Weights of a small mixture-of-experts language model, trained from scratch on English Wikipedia: vocabulary 21223, 48 experts in each of 11 layers.
Below are experts of layer 6 (counted from 0) of a mixture-of-experts language model. Rows are named router (the router's row for the expert), gate (a neuron's input weights, with its number), up (a neuron's input weights, with its number) and show model dimensions 64-127. Each number is 128 + 32 x the weight over its row's rms, rounded and kept within 0 to 255. Numbers have three digits each.
Before each expert's rows: a language model's description of what the expert responds to. This comes from a sample of Wikipedia text that the model never trained on.

# expert 40
It responds to: Prepositions after verbs or nouns before a noun phrase, especially in, of, to, for, on, between, as in "took part in".
router:206178079102102149170152105068172120129165129126132066170078118127090172094112103166128147161132135099061144130224135097168106121148093121133096189144085123127105102114134124148123139135133116
gate2:124096128120087151220154094164107157110167055186152090096085187143115084131134163154137166067144115150020141150125123139119116147125144069146182161103140107082141098129176124129105109121111135
up2:142112129161107072098101148112107112141169105117051099153143115145157139175183115127128180141144083055107112114088131190082112102128128086134190114164171146127116122191126098094150150120085139
gate3:122161193095070088152132115106087086108093115174113104103177101129115137088119121142146090126180146151128070114149177156192145113109131126085135094152175119173149155172114128087137106077124114
up3:081101148073147154121152166123128171191155185160161147095127150180105219132095116152156110101134120121072156121099180154105107111130130131174120159167111160139091078102120119097130134184174095
gate4:158080087127099071105123120173168189112124122090096158150108095154144160169182086130119136137172127141101116148138104113115130134110162077097137112101161098117143094150181122072125112111162160
up4:140131100132101175098098163080144117114115123180117118155110109165105071170117157179102137145112118116153174174103100135134176129144097153142088123066142117123051133102116149115155143078090135
gate5:113129127074108091163093161109114090121216138194130115097179152112112109145107147108112124089157153136115166060131152131154129151185132128185059144094110157129134112087153147142096125086139138
up5:134105056155140119157135104188137092121176056143167130132071127108145123130167146104103106129130089115099114128115133066085126127184116132113169157156106106170118103158123126139136183090165133
gate6:173078064106139130151116159122179146073118149085125109191121162193091143174149133143081169162112137161122180146170095100133119142143186117144067209130145177147155130128135118102162135125154146
up6:184137187165122138102133196092150110135055129117147173119091112161130136142116055139150131144120156151119130159162097062127111086124108118141157081117165055120087106141131113091140152165123109
gate7:128115098078088136134125124128140130133178113108088085160107106163152105120116153152133130163154087129156115136092163108196116164058187127185161100107181165151087156052101083121143100096084177
up7:150070068166129123122084135145144043072143110124141208165160170063193139141138079121138209119090106135190158142146175118120205146162161111173132164064158128147122155128133121119148094112106107
gate8:118123159121127149175150160113150090126136106150082126174103124130175143121136102127096083131152133112104159122139121141147143123107146130124144156140118075130157142143134146111105176130101176
up8:146059131166076091117110166146120117112066143126127147144074157111147130173188093141112188133113134126160119123133092064151166113143160116096144137136095141084046123110121138170116165136144108
gate9:128094216139137158133107143145103113126123124102167109124179137150175137164111110080177154144092208099119109182137099090092124073160121094148089157113113182134166101084146091124168102119109157
up9:108129167134118169124140123118129108142129135115167116135094101080092112145115101114133144120111150160162106107126183145132141133114132112146110186149102102160158104127158155081111075135191081
gate10:120097101107110145155113135149073140123164090120085194111123070108101126125138095114112087124096114124110102194153134145131121158106132118099115150124155128181150111117151107129120114124133105
up10:127122128133088110099153073107169140147141141089122127183113153087114103155105103140153176107129227123108118147204143151106098133136163158187093137157046101165110114183155151110114173159134146
gate11:159117062123062107101150132109122168162114170092115195136123119136121190174171140155100122178157135133141083125157124112178128098132169177166136079114113150169133109153149118103143081112180135
up11:151115073098110145110102140115132126154067101127098147118101172156092117148086131182086104084168119176163150073129062154063103088061131110103141080108122090164109127097127085095157094180075145
gate12:094157139104147131111135126092144186136142111115132128116131116131047119124205129194117079118120142122157139119126128111090165153148079070139218106152171096082132085195122128118112097090129121
up12:144062114150130137092183124144069088156126124170135154126142124137143206143088135064083174103165157038182118080121122147126153075148091075164137029076159120101118108142112130146141160117132137
gate13:165134124126171109158153142134104132072166113133099088161072118095117149143119127150108189116111172170135108123079116154080082140121102125159102129125095116148161108098108110131101119139106145
up13:136090130091139134083122084155180119159106123111159156095183103122081119098062173127087100117139136149173128130140158161181172141141158070123142100140115129134176053138096123127139151091153126
gate14:120135114071130152123204046085113127137112134122157076101185151156109078071094155112142136097115128083076090139111188133123100171112164077097128147099131137177129234163112131128137160086119103
up14:121142100152170094137125077091174135126152131163137088078111108130135149178138138139111157124164145094095152093083144146158109183097159136209085080156145120102174136139137141125109127170138126
gate15:044108089153125179149124089152135183148097085135104073112106137101109048114150188102112162106127133171112174126099097057137102099147141163110092115179129110125177171114159135204107138133153114
up15:108125145083145095148099126123091104111127101068129129116170082148157122115141129128148109114112127160115157151090154074092135097104105090106134147108098153115135146189123115114177113093106087
gate16:151155137106122144142090208132114065113130179098123149155106089148122157174098088138100126093095156089073119170149160104164114106147128127133143175155121074091111156114160155109127158150128113
up16:130108171177116136144139147127086120090144116140092169127082092107127119100102064162100109151121123183145126081149158036129130167181211129121129120124150148157091123173063133062103120083062107
gate17:142142081095165148171158155115102105161087152141098196143127112109105115110134104123097127105149172155108123098152143092093158135164125139118164161095120149127152138114130143080083086162116146
up17:108119121090117051117129150119077144082134189111139143115091117164105077155148156169161119109179108094105153108087107141141073092167188156136096197201088161130150066114098106157108170127128184
gate18:188107169118160158082148133112154167116156130167227096148150167113042116119149178115126111087092076121123113181139130113178139125175078118103125098142165202140051144139106047143140119105143153
up18:148155156179171130175163058129171056102104137107195178122100152101202097157122135120150142127127123122128139144159042135179144199117078099122144175155151126147136185199093130127162114145138064
gate19:155196129150138123135133087147109128132123057118196101133135136055139095088119119155154147126102055093149143176140173050179140121108058137108158150081094167116168132182108084171100152138138069
up19:114141150070169138110090150115171098165093088192128195131111166100125107176123142122069140161132067123115140104175135095163109124116154142116039158122153067133103142154141087145139104086143134
gate20:153200092125122087197109055112111121081114104129114139188086107156089119124145144174119120090124090144065087163144111136101170172085169099152137146159074167132130096130031171059098142113135132
up20:180154098049158144101171113101108114098133117151142159118116153104112065149144163094169100166100138133064159076132102180169134136116133134159084121104149165153186099068143141104118115125095142
gate21:110129105169120087098121106151119083123170127131063138101090152152149131149110171101100106145160097096122146122130095132139139182133164110096154171134157090159152160115108115104167159108097119
up21:103111150167106113159158164173112095120094177122123070071117145064110158145078138140108134150162093083127106176104148183157102182114182138115101137109122101116104176130202138094198094085133141
gate22:147125125112098154151193142163115190142106128094139123123135066108104107144190120149097134133104184175122103126132100130129134112143137132108170157132157137127121127127152126141092079187144153
up22:097107154127088138103077096116118151114154074095112068124125107135132142093129130147139113074102116148176112108100123128101111187180152155094097109128090143105107106145101102138122170185096152
gate23:146111136158113105117115136125151100085141116087133084133142166054132166153086127142110057089131110082147132134130103089135180153161135065166131153151124175079080136155115173164113163082138090
up23:155081155168194134121134085166160129122116109131174162121146109171089160071124156110114134092151068094174155148110170130130194111164097096155147054118076115139120053136130133129128127118178142
gate24:171131114059154138091117156151201105162159108056088080159132103096082119167078139106124060150117142148106159119126134140131140132155166176151168109163122100192154121146101125135100170140132199
up24:127149147136130172148121163168090021133159168130136155171161073191208122102164084118137137120145119102137136083104072182077100191162081126127149148165126150083097171131168108077138135086083140
gate25:115077127082123084141139124090158128166162143157141210104145103117136125144161143117125111155196139137086123080088160125186170144162168115187162126117102109160177150042082159124111150141146127
up25:122179117171142120115161118108099130117151090094205077139172091144108107150141107096124166153115137133092133117098169160130132190142144190180168122131141095170177115121181148168131180129091032
gate26:091097057139140156167110115143069131093077111074138123110107106160115100062196078145175139140146074133126182144126135177124148135161186152108080110200171125156105160129057162146100140123140139
up26:116141172105178071120162091123109097131160113122158098158141146115079124174131156123140056139060151166149177150088151182091097092070099035096139110071100142131141112127153116105158097093060110
gate27:141127145072089176092156140164096130064063169096133121157122151157100133120104172249129133123165106095180144160133123190124118163126105158127197117120138169118099128129056123131140121113098182
up27:189097152154109210125130119124144115109116103163128083132153096105103148113148131172128119092132110127135115108164079183154122151129087074132132106141103057081092149155076122065117109101059130
gate28:109134096154137119096185155132109116148147110073105135134145081175094133097133170103148159093107099143119193113144170159108144112126127119156148091072082154133116133170159081145131147164172097
up28:102191124104135133158094076149118131141129104032160101162092099128081106083141107171111165120161176158106150116078088117067195164136156110158105163153229110193142133120211156093111125184119098
gate29:097165055137085076115155174188125166116160112135108159140124098134119085199127114114072124160101127116117182119143157143160187193077115156096125136101141110132143156175174127182146107110145095
up29:135132194131110137155106159159142126137142083097158143124189109167134136164168149134136107136169167175197098127124087076072106181198109073145157140110121135158127138134127078120070140138138142
gate30:099131120142113113110118173095088175113065095179117120126106141113061180097215129074174163157102147165103109127087142082137116137154145098111145147119255098124114125103097131102089171093109075
up30:159140106113155100139120119081087137130158088183129131135038191206091145152124156114084115200159193112082131133148152104062130157186117064155179137152093124103087168092159148184133157090124117
gate31:140119038182119140116148170162078129110116151159125148143106159130150155136165113144144119125105134082170083110154128158123117130125134158157114151144068128065149162122115100126095097152104163
up31:110134083138103102092127167108122127066081123142164177121145128137131141161151131150144088153136151093084118110140171108107127088203131075092147171156094092089171130068096140164129125135114145
gate32:146095127162094141103121152102140150121127091138113136128108092100114103123084134137140104096150141111222113143101099147084166175104106154157147117080130144178103127123144117077149118127106178
up32:153057081111107149097128180126153109070188135160070100114109124154099063108117144157109154113123088087134110112087119195116125168124103137178151095161176123120131171186131159152093076065146072
gate33:141082106108139117137120102128092133152095158134155120166084090155155174108126112112154162093079079128162170155177123098121144093134157168126154144162079125088097112091104134123158104117168096
up33:102194166096151110141116085136142114124153109124125126108219142075131207110084145133143107189166107156142091114140103155099147098144129158142101091152123124153159122145216107062104122118147097
gate34:177174166102094173115137161180101119104176148164111134181178096167155128085137142159146136121164118148119116188147155120126088113151095091153123189137087156122188087161048083097118132110092117
up34:151107091048134114163121095090067128164146160105125124122102032088117096146158126102155139118134118117154055150204147173151101040134112160144158090156103154142104097086167124107170138145134141

# expert 3
It responds to: Prepositions and linking verbs joining a noun to its naming or agent, such as by, as, became, called, including, named.
router:179201160097117133183108107154165175158150183129153170105047185172114142156110132097188102126159151130080149134115137111134153108149114120110099159173075094135092084168127100147104116138138164
gate2:082116160136176208139183145113155110102112168116131122131156143123154076099073125129145143123173102095140150162101227135123109065173096106128100136116129099121156158126073122160124121130163098
up2:119114155135102050162069147130065120121117119063112126129117182137097088132183131157169150089128135132104112161130178164180106138108115112153164077129130123192062111158084070164107161151176103
gate3:152168199128050144141108148106179167106072103108085140146172106179112138140052125135165129111123145183067126124106151099082093111124158113071143124113153127129109144078043165139155112151176108
up3:119146116106077155133101101184081158082101123103093181130133169221098151162129158131164120187140089178133150143171154153168128144155197139122173108096178135097107049092195160124129114118124128
gate4:063125126144149115171109127160105129110165161132159172186158143125113154057148100056121097109106172163067105072128127138120111095127064109140139101107026125150156148134156102123137179119102152
up4:151154148132106084094165130144135119195158115206113118128151164127130111124097150153164106163124099140102109159189176094137148103059162100102112133129156156058078155092145139137113157123084138
gate5:077090153151138143147155131090138117132077154141151124119153124098120131035094108144112079154170110096182098140124040106179119135138130100159112176098128076110120099136126124125155134144134140
up5:141090070174157121150199091158165165178098048088081126119072121172092162195117146121102117128115156157124134113097137122106158184128170199074130132171145184078123056124100062145078137102130094
gate6:138173134170182089149117125116105141169111160114133143098113129113124068171127128077081117145091130121113134112164150136158113145165111111117089161145058102098071144165103140164089148135072132
up6:122150121128164119176094205178081118139171120130143125091070129159126142183120113180120115093108110106102118147153167090110132128137138143074117150113128164163116113194102077095190087109048144
gate7:181115111123161160144118066091088156135068143123095167232078148114148120134103155106139151088156142087156149142145122126073093108151112162150162132135103157128096132072111166109135095149126150
up7:127170128079123127137155121148046119133088165123188099143145124134116076147088096108203201121158098140102160097143170110138184146137136095135169144149165158082161143084121144212133066150138140
gate8:140119135085179146141123153122116137122080116092138131123124109114165090110140100105094105098112097117082162135109136098105093143116186049137132130132151114152123159137154160037130098150065137
up8:145094114161141145134192118134060111157128149051087138149073104139169123186134102094096129123121114151036098098138102132120098149066134121117111167123161133123083123167199067137122196178168185
gate9:135164201086142124159109206130166123160107107139118108171084152135185182166145110118135156060163098088113121187131084130138107150148094145146165150120198108152109160082173121175117120131142123
up9:166195170055127087029054118131118151164140129098130157149100130073096162180126186118155084164115152094158136127131114123070100133139139084173119105150101140122132130145083115098121179130153122
gate10:126140140124148136149155182149163122105128158102075172182126107086070174108121186158115124155130144127147154110085079059108119109110088111106116117156057106100135125136176104133127100182173115
up10:151139124114099107063101066152148115185080078167081113110176176109065136141126155115111092093116118113157094169119125139144106211165111137173060110078136157165116131111092101141165166124135132
gate11:180144164130139115090092184143099177097138137140145163091102112169152156149104062099162097164147227115099072082124129181152143107095120147138115148125081105067153118096133146146099166126092146
up11:168153107136105150181086127154121127164094067066059109110065161141197167212073147110096138121116131132140165146079111124174178136156140129151134116120141158164092072133103078141115139105103069
gate12:102106127076132150108142123141139121150127135128114066156141123157115141122136167114100114144144169087138099120071133162148092136132116096148098147125121096110078141151165106190110123137137125
up12:131076160088064120124181151109150085134135080135127169100096123125087167166144133035158170181077139169146129141083107051122102180169069126108067146174100105086149121106119128135140126092123120
gate13:112114124111140122179075175125101168148153110091114140103094159164107174102122175114115121129173171141100079139107097139086111148151150134179122104106112167159100136157177049135137147143192098
up13:117150198117165150084161135134167165137209105125144164166106135079129139163119166115212146122124108182105182094168144144140109095111067122183045169071096119112136106110116077088137141103150109
gate14:109158094087144096112098140116166131145106152096112186077121142100140164132110148099129109128205108143177098113113147112148097137125106132128159137095196091156171135133098099139171161101191182
up14:134184134059141112104160062137104103070130212103140166170126130112077192163138150123143118115148076111135127076066068073097208144070129116105137160139116131153135172071102131190107069095188149
gate15:103123195145128134104094093080134089072138169109161156147111074104137152197119082133124154106123135144166094114127110144121192079108077165199107160145118137131142160086121099168151092145164129
up15:142159121128098120075081136144144122110139172084086127115096158120098135198149144113070134136162123150086125133146147151155098071157130142128129133145119128114117127158149105129018126181165157
gate16:098209132108093081145178101133125073114074203159132109152099097165144140129121145139133070119135166147067133195133058178180163154108138132134141154104136188168113197088111109094110159114083138
up16:126112145107158129162160128100151144157158109088133193093077132146149219153121125139099145087137092123184149097080144096181117164150124142139109076098081122140142108199133068181131128116131158
gate17:081093111147134101110078133125162163141064122093160184140131130118147167111162183131160163098119132127091177130068152154126125113173131130172112111091080101186176136150170144074089151142159079
up17:097095121127103107140115064136080092075161112150167098102087164114152113061123109095153113124151131127120161124125141152112123134147094198109137103161107086180185127154155128168105117097119141
gate18:139165192172135126190166111087136133140125118149133136123149125229123150135104109106193160134115201094167136133134074146125178098167123157119135170164127138128106128131172111081200109054126171
up18:130113131173114156083097139173125176139192206163066147163124117121172102107144112119112147152176138132103170074063148051129128095123126128062130137084106097093143153189121119179118113106111140
gate19:156091159091114166145143150144128139186109166136086220144142119151203088118130133120147137088128138160138174095146144152098167129119126130048181147087081136152087155141162129131124166154129164
up19:144064154116080115115122173096174117091168087142094129177128120173174153140168148153133099114141125085129132126113119099100106112114153145113144123166131130158106152145137117174094129180127130
gate20:138130063160092106136129133079112134088103123066098139070141122143133197150113175102119171168141118100189146104105139147151113095173137182115111132139162083168128122090165113112122151200165143
up20:084089120144067098086100166080102086103123110086176071112138111130088091146165146091105159169148168111108134105125124146112136101085107105128165156141112152144144192166128154138118121115155070
gate21:122081151092143082124108174125103089077146195115085088107149137125149169106136166097172135084119090136112122204089170157164108137128146116125104109094097149105121144143102097113088152105038141
up21:146062117057127085148085071158122109079096093119165098197099152146137141085169124149154084155170089139141096130154152126058094158144103022184141126139130059145106062094160148094178179154137122
gate22:153118150096147127117167094169108209147143159189199128144169136133181124167184144110198078169121178163088098104114112074098111184147198081151190119079112112106115153097082085137122149106110076
up22:153156143155164139086132131132089088070106165075156108166117135117124114136178123105099176138122192112106058096177126129068141107172116088135074181153112090123118167078131136093194092134093089
gate23:112117139156130108101126145103120125186148121105106139141106111127199109153101134135150098118066116160151128124145146109165101052197156175105139201097092097136109097097098136114102112085107144
up23:099137148129051121176100183195167127178182152141124147139056122121136216119120191153105096176112203146134112142146155134038098068121120139121167060129110094141165128147103098112154115143129091
gate24:092134177108105080117155150117104184136143122135087155127100046114082128122190128073137116109125133186058141157133156121095102112147127147133194120125152165124154141132193143171085073131164126
up24:176135128135097160120140130096129109121122125162112200116097086118142139112175128132114137147162132145109079124134085137149122106047099054129172156107144089127074096114126125205135134122150185
gate25:021195236124063073183186137168151091127132145163128107177114140104170132050084107095124176110112141126133159138131155192130152150104077146144143138157105114149120107139143120110084121145096137
up25:148086093139126106138082174058124154151084147135165120172149072131109116159095171162126124097179096141104069147157136169136140093107069154124112141158136158159172094071143134096116072178117118
gate26:096122104068176135147073150148121132111133130179121148079092195162143134182121130125161228161123077081116124152163155153103084198162070091162160069105142103119038165120152143141164124138185153
up26:126108224139127106120137158148143089119104125118088150102156113127131128153132070100140136121115140124181181069164202155188138111102165098079102111129133132152137144174179108087111168101088151
gate27:163119158100107129142114125130119096125172171102171095137170172121110072148113190117142106135146169106140124115138186172106093122168164083111114171138128115146103133160153110161179097139117123
up27:155117152086175168102102209185122122097083089077136114160094126154078159140120100103185190143152137141200056105124101132093131107181106118088123130120099143158100105098127169105111178121126094
gate28:173145147098099076095078165125165094127184150090092105134140122117158102204130111101157125096098123112159116112166173154152091095143128106120142134093148126152192065088075124154138053118128188
up28:099192158127153144168128161138120116119149119161124128146112114140146143109135096103140183124112096153070119094082116128136189187147165126126172107156133195148069143178145174093084145177123091
gate29:116108159136140088134086122154138132118128091151127160118108167128115123142132129052212120132083137077192138143081136183125135133128105120154072088154136079146127084162202133123107114092090128
up29:030143106132143130155157128105177108152084186070132126150089123134091119180106092172076165137131188116129195133113089116090130131140173190146149072147145128110132181118164131151099124114126102
gate30:136126089147161074129084147102067089128114162053149140049113145132160131122074120112138078146108114137080123144130087147122133123146138071087135127172124141120099181136070168130125173109213111
up30:158117102156126126161101133068139118162116158112189149181146141089100131129094132094136107173181120126090149114105086137119093137092166118087113144147173161099159169114087159134135092120132182
gate31:129100141091124098158141183118121148113082147150103095104137160167137102088114115171148102136181117096059094189163117152167066081152103074094179143120110113106138106134145146074126148129133154
up31:108114120085146089155179138112123127106176128108148146045126157094112206140168087140102157128098086183081126089098099078117167128114069145123099182101113142173123162139143085137091145180140147
gate32:161111100158098146137094170067161141151055130153138111106074101151151079117161151105098101087145090067150117095123140091088096123157136149132147167140106111134164107064154132134074095189150147
up32:129114146170113139127111125159162131120087096100193167155111144131108143125109158062183150093126161083207073132148087152096137101097106122085169105120139122128176123122168105154146151129149061
gate33:099144066126115201162075180113119167153134140095135152134103142149194072108097221124095122114157157104134111108103169110154131150117130151136071139085148173104145134125154155103173092127100069
up33:195116165121113141095127133149149114140138085137133146134128162142102108189137167142206094114099069172100126168165086136140114133146117099110169184092146160128091143121061200152125099106109141
gate34:185154106172112128166096116122090112119136128092101180124104089132117135168149165117079193146141073154123174174134172117165136129214139127145118137152095092177164142080103085129160156110059110
up34:103143134138136156071090072156109173078151170120099125049151066088115138171130133101080110116092125130125122136173149137123085070167187124105143097140097120091140120096151166107130116096114136

# expert 19
It responds to: Adjectives, articles and prepositions in physical descriptions of species and objects, such as large, small, can, with, the.
router:164160114125166076145102081112080163122154153165118115161099086125155146197139105122090140149145149132098127130126111124098202189113156097120166132132110173114150101115102168150111081107072086
gate0:129140149158112120163161127160121144096102221134135136129175116180129169132154159119090143123237122111130120090107161138141138088110145098125171079096164125139103098072092087153149171195170132
up0:133169082142106190175172108187063112094116113090084081180144116132133117062138154152124158169077165125176151150058132112103088144136157169132166131142144131189065128160131135165141092105146128
gate1:144119106176129129158119167092067099143157171099130080096120154081104116172152135136063158105107154086116135151129148120121119143169146082136125137131093134161084140097070115123090064139173127
up1:165116183134175203132132103119106153150201138140100079179124146163150123088111172127071126161166127140091139147122134123126083162147127131128142150065120128133099153126151167068131095139068079
gate2:155136140091136136110092080173064166132113093123118142159107134175142097123116099160157114157130046154088124142138139165098148175174142065114160106105093086143096128117136131070101111091099060
up2:165127172132113181057140106109097142120229124157111111057140111094114114108125122097145167122114126132131114101112126090219140090127161166136110157159160139170180137124121095189100176087165067
gate3:120131121169136137120132113110111183083108165154094135206133122098130103073137106101097192130154109189112104069177144167142101204163240156214136138099113093058142132153128099095125089106118128
up3:121122046124099158153148169164147105125142132161129189042102133129075119139135152108185148178137101126098141142092158182104105141063127178131124135126116129203172129095132087173146114165108106
gate4:100187072146107126150166146159068154110062173120177090106163148132209131117117113124114166106161161183153160087132111065132127117151117121167214132152123098153124130111106177225118166149102104
up4:128119100124140152165121105146121148078177130135094131142163201167108183180081115132173104152135126137165175158114167130132121112089077184160122141091130100101080096170131133140091181165096129
gate5:125141149128101146189090100152151091127118136131099159186108081125103150184155073086135134150095112136122160142080100073131116125053117063162122110153068143159098117142144129100170161111090109
up5:157184114155128089122121079097146138145080122140115105084172120101106094057120089141124129128108117195103109111107095184150136160140160141141145157192127168110187156138104090125112125105112146
gate6:176108139091142142135117208126089144105202101121107166104177167094121135107182096183136148100050121110094171204117143119108111114160141088096203140135126134105126136111111098160080113116061095
up6:155119113124100133148153154076111109090202147168097117183099149087147105097122069151156150130113145109095151134127130147123192097134101121173156123135165110164085086167115082136172097098103082
gate7:121150176086140110085106166192091148113131189097163195095115129144155101160195152111157102164185152089108135148142075116142149145136126095151150170085158077119126131100136096131113147112152185
up7:142153133102163102103103173148111101114069180218131144128133171124168203137126142095109102117153115128138131150100136157079136168087131128106147080167102130098142135154126126114124146117111125
gate8:105136150117098125080112146108134097193169122089176179165151179140113125146153106153126172130135122138127127140146132176144145085115205153128150093177138090100169102180106137132099121085146116
up8:159160185115117160089142110147118163151163114102167101127083150109165123134109128147086124136093147133148132163153091093132172107160170127148160084123197166128123139138148150098131133107131137
gate9:129138121079202068144126135140159150154116114130098114101137116122102042138142168102147128131191146170153175151125197122131192142088167091140171168107104144133145157110086170160080171176091095
up9:133141112166118149094125150168108070139150146065116135096091140145122133167071151116085109148109129152077132118146123162170135151086130126135124101112113090141138093183141126200102156130134123
gate10:164168187143140125080184148124081131180135133124175133108156111130142075139146094123073106177127046171086094083082139166171084112093161090116150152113081163091126092077124144092181120115146164
up10:062131110116131144187104120153115076165136104138155126129183125095083108123134116150152134131174114080087146121119194077138109148039201166110162164122142121096154147108147133231092231058099157
gate11:109128153179150126166109104084073107152132148168090153126138140085133163137149137112114111089147096073154142146119115094070167182160120187136131156140112113065119164088116155117108090120097126
up11:122072153158109104134119096127134155146082087136138099151138164065100128094106122092130132151135152074076115115094115133131115156114103134107097126118149148147053160105137117070099068150133134
gate12:149079096099137103123126139148080077108098090064142128170111119155095161131151167108150111083183175114121119116185160147094101126151152115065097052141105134134123162066120150104124131121164166
up12:070142107105099077109108168145206105110144138181147150156141156120098102143132128069130140095080121031125108191062175132102100203121097141098144100165106187148172125149179088151137105149100134
gate13:120144075103165186136130150147118136097179104165102103152142137192155107142123103080172207138123121086125140183153100103070151139108150091177168154123047111124102156083032135170108165067096121
up13:131074187122174142056097074079116117132101125101119147140134163168141130095095109058109119067170162136136104090066179136127164155135138142104098146119145151109107139120104142099066120082165106
gate14:112080136119110090163115112111093147126125113156090091127137158106174097042149039091109206111131155136143087171140151159175086136115172096114177118085114144201174151154143134123151024183066153
up14:147088097135092136138090150170098098101111180135128150104067106126152115164106146138188104119176142092102098141121140165145135097137105157093141109142084053082113152162136158129130121163158120
gate15:144135090120167000144151129105146128099108064123148097134120162103152122158112173151093061094110181093143100120121134141110139139123156157148122169108165172126188100118104069145101105119060126
up15:125088168185146142155121154138148193141155087178171142129142063130170119101170085105122108087145087111150114140117113136118134099114144138181181037068026161155136073165171133143085123093135138
gate16:125151088066135143129194129129143108106173133149132091176104140102113159107146126108105168135122141103144139121168100165078156132171151116098159185099138185151093111154090107127110066154065137
up16:143141134131143104110145103179155149126068087139120100146035128134126140119178130081124094211065089191146063157106114157116136145104125151050117103121130159101133125132171119158065121166082153
gate17:104173100112146124162111181144101103112122080232165135191077136109131120149103119128108144102138098113128212120121093150091152112117086080109184128058100101053159125097069136140124102137197092
up17:098118101117164169092146220067110110141138094121056056103066137113159049105085168174133132101122115157117176163091141107104119147142119147150139130190161150142126097127126139122085100140148135
gate18:157177146093129116119129129147140083139133150099104082132108172216086136174138162159084153113075143111189150098157138087187133066128142072128135142135127140128067149152117104081165138152144118
up18:083093198200150127130100190115184093121173173101132147127129128063152149162113140128145123101091159147124131058171146161138123178114196135186157169142128119042129137220103143117091130118108155
gate19:171097100089104096161126100100143167170119106120077122151186104104087113122137187122132130149178133165096121143185124170195106145212185104113198154093170121119180101091164114151127089132137085
up19:149180115118158127149137159119119085131159130141165111139118173142142091154109092116094127120157136159195141125112104127182135104173102132102107170132104088143156120101132122086087181143073055
gate20:094057173168151117122128128127128171117149153183112215149141122129148190135079148110118134170153161056109120109137116150095193131125132149146135135128119172083142068150130130133081150058126107
up20:102124096132090146093144145211158079173198115100192108135154115080157123105076101124147128113147103145108085136114151160189163146137117127143165147127131131137148116175169123155050137165109152
gate21:148068144108183118138132126152097211159148178099097081158148161142082129167179104123154149160125148106062116128152105146184092153172205084103080125127123088110161122163188094124118103159070181
up21:127142148093130187145170087088079068105139145098069121151175108117087080093153113156148142150181161200121106181129105158186120148129117116158118148107123117144134057116120137165130158133161140
gate22:104131166144143156169151093143145070062144114145153145172099152150143125125142092095143107162122125148174166091130140125160128087148113094169169161160146086160125073171106104161116119154103136
up22:097154084111070072145147120160153114127109081129105077129101072134125201131138135100160170149127109175122146130165092157189061128139133110148131124096084121115124058098154138126187165137104100
gate23:152138101075170138092132152178134113113135152102094195131139063138104137149151106062138109158094170126182150180120091123104072144118173091107128115131163171173131124130099123130137066127099113
up23:148166175158087129123139099131108150102130103128181135133103139155093130087126126158168170127148083126085109103088151090104113128067129130182146152208128139129148108158109140150064128085112117
gate24:141170105103142171142167102129195179158130163070137148136158128097098138129158186116125167153094112128218124161086155131123161087186116131153140070091169147126119087126110080124164098111131134
up24:094082022142073110144174081131131101177117105083110156126156088137161117163135161150179175087170116143165152142165095117129124106158126071135124101146085109080049112115144101122167108178115158
gate25:155141110101160143125193148160128106182191060119139086179071158047152213106118171143131113095137149182155113104160142185119137200152088107112164153105102129153183184206132147123159091152108059
up25:119104107120125097128117145151082076168108162096078067140129141135175040150130148136179160130128158140151142098098058100087087108195164107114158086092114149112113119168097098127091093127134113
gate26:154198184089116064155185092126050096176082135143137137106161129157051177116103182130092221115142122164173063099139087145205134145146139100146134112098139095132108119104142127162075084130090188
up26:138139126114082165168151131102122150032156155101117178090118093091080110063149111078085094102110136147117152126106129071131117119078121126122134152092148089092162118107189079155098142068119136
gate27:094102103106096186112074144080141147097186078109091087158124079112110056153122045136122163112118134188137118151107112107125192104231130166057152118092174155117121133144153120093109106117110083
up27:138164088180109114099149111151087154089106115034127146117086118125113151073114149175141123156110125090192137166148103151200078119107123166141143154076088148149119122106144075190127143130142101
gate28:103135138094126153146149092104109133146142150135120158138084128088166087077171099098107175126160137156134127085102101109218093158173161072131193127053138119127130102150094102128166125110103077
up28:163121186119142104109155137136133093233092125121112151068108123142154146149110144102173154086098151123144115123097121123146161078156120098133125076125084130109134111136108078142099153138146125
gate29:118129159113142069109137135119139099105117111127176149122104146153067140133148141156139095112154122067113188117104062116093145176156086105112139152174123080176124178117149156132155132091167109
up29:109129134126139132174094120154117168163114121144133140109130103130118141150139145118159100095112229181138145211085185156145193163156176120126083134132084126116107119164208117155071175096116134
gate30:113175145072163123126133125119142101127105144208067130105091084122080181133092101135148147082149094182134087185189131130094083137134083117155109158017114113203096085148135130125132071125160138
up30:094116143107118102206127212134113189106100153159146146092065118150142092129148121131130119155112175147154144139139154178240137120137107133117141112120146095125164123142086137082085114128150104
gate31:096139109098106067152132152155111139116130152093122115167165096104146157154130156110085120086117177134131153128110084133183105091124192149154167139125132157112128095125192117115216141159104067
up31:163114117111070115112141174160106103128146126125059139112105104115228113100132090096130123128163103157141079123122175129129094086156115062134116125088111150134114132162051149089156106111173060
gate32:140142124102084117099162157185110130102119104149130090128154111131113129122055167161107123057131076153106133110110167224165139139062163133125158103107132119121121131105086106166149159160116105
up32:203142059173160169193209137129142163086123174120128189186118129116049090150181163085179151160198163110105143086152156124095146116133130120094114141124108112073167116088097083127163204133163203